Below are experts of layer 4 (counted from 0) of a mixture-of-experts language model. Rows are named router (the router's row for the expert) and show model dimensions 0-127. Each number is 128 + 24 x the weight over its row's rms, rounded and kept within 0 to 255. Numbers have three digits each.
After each expert's rows: a language model's description of what the expert responds to. This comes from a sample of Wikipedia text that the model never trained on.

# expert 1
router:169119159106106159142116103132094101129118118116154150146151118123143103156108144164076166139107105152082108100145153117146156139118136099102134104109081110132149108146154149145138114135133131146172149099115128162114163122153110110135124114082086082101159107166152127155156125152162169182163154125102136092125133088152138148154148135120163147159128149103133132117117170104122116131105
Description: Prepositions and articles starting phrases (in, of, from, the, between, such), plus the un- prefix in "unincorporated" and heading equals signs.

# expert 28
router:114120158072098161173119149141125104142137106123114169165160115116125129109126174127114158126138107157131128149134131101105168139149130105124103134105146095107136099146131164164139105148107109160135149121167157183135155126104097087116112090099103127088149142122152131150086115132123148189142150113082128109149139109163163161142158113108161143159175128115123109119130100125116153115107
Description: Word-initial Latinate pieces and prefixes such as sub, dis, con, ac, ad, ur, inter, as in accuracy, adjust, diplomatic, Atacama.

# expert 14
router:139099145132119162098112151156115136144128118105123134131137112108121107128136156116105156124135103125099126162104147138128165140171108125105078104139125126119158137101153141163162129141104086124159136098127116139107153117080095091155116112126114090100161130186161060131117163156095150134128158092121130095120144131160138126156183129113163128098145121146128153086092106085131117116087
Description: Opening pieces of common words before a suffix, such as fac, dis, dep, sup, clos, and the o in spoof, oak.

# expert 4
router:106124115155117132129104098124088108121106106132171145151183108132123136164156152126110156100143110163073087132113172116133113150140140087081118122095130103089155144157159155175156115130110146132168150130121108140107157142107104109100117104132120126118147153114128076110179141155134173113118174109115112082152118124124124148159155097085159123139149102104117134130143133109110103126114
Description: Determiners and quantifiers right before a noun, such as the, a, this, another, each, same, plus position codes FW and MF in squad tables.

# expert 31
router:144128137091136139153095125157078098159102120135141150139138128129112120152105128140098185105117138140093106140153158148154122143152143122089142167146181099092148123086155140177146075162100073112146157139108148151110144128129122112132108118123116123127141134127087090115123102156119151145172147107093115114087144120119143191152155128135164156134148133116146104078139135130136143115118
Description: Parts of proper names and titles in biographies and sports pages, such as Af-ri-kaans, Al, State, Football, Battle, professor of.

# expert 13
router:109130115126086144139116131137096101161109115104148138151136134120106120113133163122119111105103157131087104129161155081156128148145141136102124114147126118116130098179166152149128114156114130165127159080105085150118136146125093104149121096081109114096148165164129116129126184134121174130147146120110107121099148123130116149155152102147165159080083154121145159098111110085173114116100
Description: Wiki section markers (==, ===) and the newlines around them, plus During, See, List, ordinal suffixes and medal words like silver, medalist.

# expert 15
router:146107149129092172131119144128139086143135114129130131147164111123139112169140169128138115148130137137117166150139177136096124110151145127099124099117114095123167113142143148168152121171088101117147142111091133171133162148098122102094091118083096112109137142084132103091176142150103132127156174126111112160142134083139154147162147134117166173123116175105109129113153133130114110091106
Description: Word-initial or middle stems of Latinate words, such as ex-, pro-, artic-ul-ately, skep-tic-ism; also table pipes, as, which.

# expert 22
router:132124110125105129159100127108128114157126114116142147168129083137145130111104123126125139120122147130095102134142163125104117129143141098097084153125150100115145177119161155169154128167124156149166142136122137156118170145124083100148068135094118098090183144135091105151145160159127158124176161106116101171129139139114162161162122123097164123122115165165118145112138142104152154155117
Description: Pipe separators in tables of sports statistics, and letters like y, ly, Hal inside Slavic or Turkic surnames, such as Nəbiyev, Tatsiyeva.

# expert 0
router:123110095143116148127112117157117094129144111112124170142138104110083143123106151110128156146109108161117121142143173125135132132131131121099112121112135114113150157134128138137126093168103170188172147123141118153083177126108107113115094099095127092097154143108122060113122133153167168162125169129127098113079141162094143136156150126126160131096110153124111136115083108098126166118106
Description: Mostly "for" after a noun phrase, introducing purpose or duration, as in for recreation, for four seasons; also quotes, dashes, its/her.

# expert 29
router:095137142116079127139095128099128102151117112106114143193141106134131132108123127116131145099157132163101143121170128125118166161159132129095137111094139124117139155162144144164123132159128083177136134079080126157097126132112084108108098134112099100105135167155127088127136093137132145161168168117147094120138135136159143161162130128113159123119173173113130161101098119092121139123119
Description: Complete nouns or suffixes before of, in, to, such as role, system, version, -ation, and th in ornithology.

# expert 18
router:129120168118128159130127123111111112138137107131144150150154102115074095123144140093090107123120159131098178113130166112085117146152118093104117121095116105115176157146142163146146123131104173170133145116074093135106150134117113105125131092120115071112161131116092084144164120147129160168139142074125135131108104132143140163151133128088163118123125153136157158116118174105133132128108
Description: Capital letters inside acronyms and country codes (WHO, HOMO, KOS, COL), plus prepositions by, with, against, without, being.

# expert 17
router:117118086144138151128106131124109077165124093100087147155144094085072117157122157084118140106155131107109128128113145124114121150172123090106103098098143101093129115134182153165157116156146128149143129148133147183094169127118096104129094135094119115095128137156111110096141159133165141144156150124104120160088164129128132148144151117108162132099142149128157143132100130133141131148100
Description: Content nouns and stems in running prose, often before suffixes or punctuation: film, album, year, head(ed), wind(ow), imprison(ed).

# expert 11
router:101138138120125172126102134098100081154111129118131140130130094121112128110110152127104139117147120172099114149162154103113139143112165103117098113118150095138136145116148166155167134144120144176158152132098130146123155172105113115146096122111105103085135138122079105169117119149166145125155142093094115137126158163148158135179147090123179129158145102081122102139171133090127124106097
Description: Pieces inside unusual or foreign proper names and transliterations, often after a capital letter: Ranjit, Xinji, Olmec, Mc, Avery.

# expert 5
router:096137114104104152130118131129126076155131124108144136152112114130116098107099169112073146124138126162111089124142157100125130126124171109102108122100142102150155149131153158154144119165126149186159139114107124142102157126127114127134083128092086132096117151109092093158133111141145137153148152103126115123110171124136153137159161078125169133140157096094089103132140171084137099099100
Description: Labels and first tokens after line breaks, dashes or table bars in infoboxes and taxoboxes, such as Class, Authority, Synonyms, According.

# expert 12
router:112100151124102140148123125130107105156125091117131134151183098114157111150122120104117118165125145173125114138163136130130108142169116114085112143101117084111135168119137147173143088145100168161140161158132131145104140132086107113092106139117108125128154143120083112102168106117121149124168144108140101085108120106116146167132157128139164114129115138110135118086101125080193084121104
Description: Mostly "to" after verbs or locations (to the north, grew to 135), plus at, also, would, often, and table pipes.

# expert 23
router:170099127122115159126085113130104091163127115142125140160166130122131142130096169105118147082136129143094073110169161115110104143177165117100096108128114080129140137109133166148147115142105124133135137097148109149103180155115134081097121117116107125090158134160141144145164085149098168131162127125093119143127138141154151139151141144094164126169112144137138139101141112118131112152088
Description: Final pieces of words, often Spanish or foreign names (Agustin, Mandarin, Sánchez), plus sentence-final periods before line breaks.

# expert 16
router:143124152119100175117135117134128092141091119125116141146135088130105117093120143089125076080131139135115135121125141141118142163129128089115085120129101100093138153136166168174159086120129145119137152107126113157144167165140110127116089116078094112095136155139133129157146126153153181137137158142075112156162160136144149149150151107097158095160122113111135150123099168118140126123090
Description: Inner or final pieces of multi-token words and surnames, such as -ing, -s, -tions, Gold-s-mith, Bas-ing-stoke, fast-ball, often before punctuation.

# expert 6
router:116130142092102150144101139136092106141122074118100160161131104093115103109091160096126105095121115135096136117120165140106124138120135129121092135136148088101133175107124139158144095141091135133146127122124143149105137167112093080107116142126090103107136131134113101132142123158131173124173165107069087122117155114118145170131150097133164128107117153124172118110139105118167149078096
Description: Final pieces of personal names and proper nouns, such as Per-ry, Re-ed, Rod-ney, plus Award, Hall, Institute.

# expert 3
router:078125136107107156117108145131114110160105107146125130147135117112075085115125149103115149122113135144127129123094150124172144172131173082109103139143156100121126120124131169189125093144124097124150149141133099142111157137131089103158126103099101092101148138148121116161089147113108154117156160119131127134154125086117135158146147128106167162135124148155165119118147188119177175124114
Description: Pipe separators and numbers in statistics tables, nationality adjectives (British, Soviet), and mid-word pieces of place names such as Ar-bro-ath, Tot-ten-ham.

# expert 21
router:109126064104099134153110133112114102157132127133144154141160103116089117133106155121096130101120144136071141135118144079150176163159139122093096132127099109107133102091163154161108077165105163131133156119126138164095134152148101092087110125148123112092154146152137133104092173145132148160147147105133104116139105096126155174125141127106168092168112110128126133142121140117124130120113
Description: Byte pieces of non-Latin scripts like Thai, Bengali, Arabic, Japanese, and accented letters, plus opening parentheses.

# expert 2
router:122125087156111158123119146160092107160109114122094131136143117111158149128112156124118112129089131131122099147128146110129117162153117141116089109112189103106119116151149143162102108147107097174159139100135093160127161114099113126137084112115113112089145132094116111139151112158144174139162134115126118161166158120135144158128157111118175151144176122106189120113114085078107157130130
Description: Second pieces of words such as re in Shrewsbury, Terrestrial, and spaces and commas after years or days in Born/Died infobox dates.

# expert 10
router:151108139131099127109125120095116105148115114111137117172170098106088101131098121117112102128141110153097151156141137109169145123125131148100100082138096113087126131155130146156131111135141112159149132156106130147096157133116103129112115102114075091080176126139137109118139132144116170153156184128149109146100148097181158157162157128109159120105100117118113182127131161094110120103101
Description: Commas and opening parentheses right after a noun phrase, and plural or suffix endings like songs, parts, -tions before and, which, such as.

# expert 9
router:133108110116112147169093110126100112119113130095164188148119132142134141114135133105118125099128123159113102138105155114145112136130139124095105125084112102111132171149139170159167141132103115138132141082117099181114125089087077107186121122130112084102162138094110130129189121132126142118164173094105113112131122113143145162161146105125164116142162120123133105087121092112147133131127
Description: Possessive apostrophes (imam's, Cat's), single capital letters starting names or codes (M, K, T, E), and coordinate-related tokens.

# expert 30
router:129106126124112149138129093126121086143115105113114148143130114112113131140104129117106103112106111151105130157151169130077163134148160099081103090126152095102116128116171154167207093150103163132162163112139095131130170122102102110153090098140124107109134143130121128136151116164150151122169148072079113117130104114128146131157190124132154148123136129143139123094161136132115143121121
Description: Mostly "and", "the", and commas joining items in lists or descriptions, such as physician and president.

# expert 8
router:104101146084104141135067082133111115149118115139107133162137126111114105111085143114089107111144117159090133164161137126098117149130151104101118131100133104083144114187144152180174102145102133137153143138127160150136137095111130131079109130139090113102146130167150127105123142157149170137146153116120098112096173095155154143153130161136161125109090115108117147123154099111141132131128
Description: Prepositions and commas in career biographies (in, at, for, attended, graduated), plus middle pieces of surnames like Pagan, Bognar.

# expert 25
router:130141096101087143132117118168130101105112127114153142141133107111110149156096172110132169102160147127122134140128149120127109132119131133118118138107121126101154153144138152149147108157106117124145165114138145162089135173145110102077113098088103107089117161108119072133153136131122159155139189098093081117098137137180145133149127141084162110098130113111172105112117140101125099124077
Description: Auxiliaries and copulas after a subject, especially is after there, would, has, could, plus The or This starting sentences and row-initial table pipes.

# expert 7
router:126095122094078168133110088150097137138103113096087149139124102116100118151124142112125109104151165173101115147158132112102105128123158122092134127133107091113152108160149153163146119153097135136145153112128094138093145161102120101149088121095105094112141159136093094142112132150156149142149165098128107113080166127174160153153156102086153121135147131103159122110090117101129142134127
Description: Sentence breaks, newlines and list dashes, plus capitalised first pieces of names on bullet lines, such as B in Biden, H, Cr, Pl.

# expert 27
router:161127116131093180135139102101092119157085085099126169127158098114103081155129135086115130098147128145117124141166158142119156133124128111135135094118123113125114143140149138147134131156130137159144173164153077190110165153128121090148098114110119120109154142105099100133101147168120160134158147114126084117144120077145128159141143126110159146124121133095151163113098107091120130125090
Description: Past-tense and participle endings in narrative (owed, hampered, announced, moved) and quantifiers such as some, several, many, two.

# expert 19
router:127088145110101173130097101130092104133107141121134137159115086107110105089138163118103141112135140133108158162120162141137117164148137114121127107102176118127167139114149172170118107148115135130166148084132107165090128119132108102133118091132115108127140162133114132080110160152137165133144114073128097145124168089147151153171146118117163109137142145144187156095140109133152161132131
Description: Year prefixes like 201, 199, 198 in dates and office-term ranges, plus digits inside coordinates and other numbers.

# expert 26
router:138101133134106164108089150108108114151117097110148140174131119134094160150105146117120143161127088157117123125115153138128161170112140131119083139127125090078139124143145157173144086162137130116156158119108074153081138123162110096118091142117102105097141131115108108118119092154144144169152132098089080089141130153153135119163127121119170144129142081133135138109132133118160112128083
Description: Given names and saint prefixes like John, Michael, San, Sir, St in tables and lists, plus the it in Capitol, inhospitable.

# expert 24
router:102114187096110135114129128143074097143127093108124158165138105120102134145122178131115104145122119156105105134116144096152151148168148137121087091076137100128136144151153165146122123173099127154134132126137108178110144112137095109093081119089130105095145152164113082131117117153119163121173141113110104123116139152156137122167120106106164158150137130140110117119131163100139089126111
Description: Tokens starting lines or fields in infoboxes and spec lists, such as Z-IP code, S-ail plan, UTC, coordinates, list dashes.

# expert 20
router:128119140127100155141112104126140117122127140107134176157171086126092104108129112108110125113175107147127090133109127099149123132167143102101093124155124104118135184140142154155128087145103146116124160144139135142093147169130089113119163103133082119085146156168110094147155118153110140136149178101119112102092165116144139121135125127081168165117095139135131135092120150088145142083117
Description: Verbs like was, were, had and numbers, percent signs, periods in census statistics and election or sports tables, e.g. residents were, 18.5%.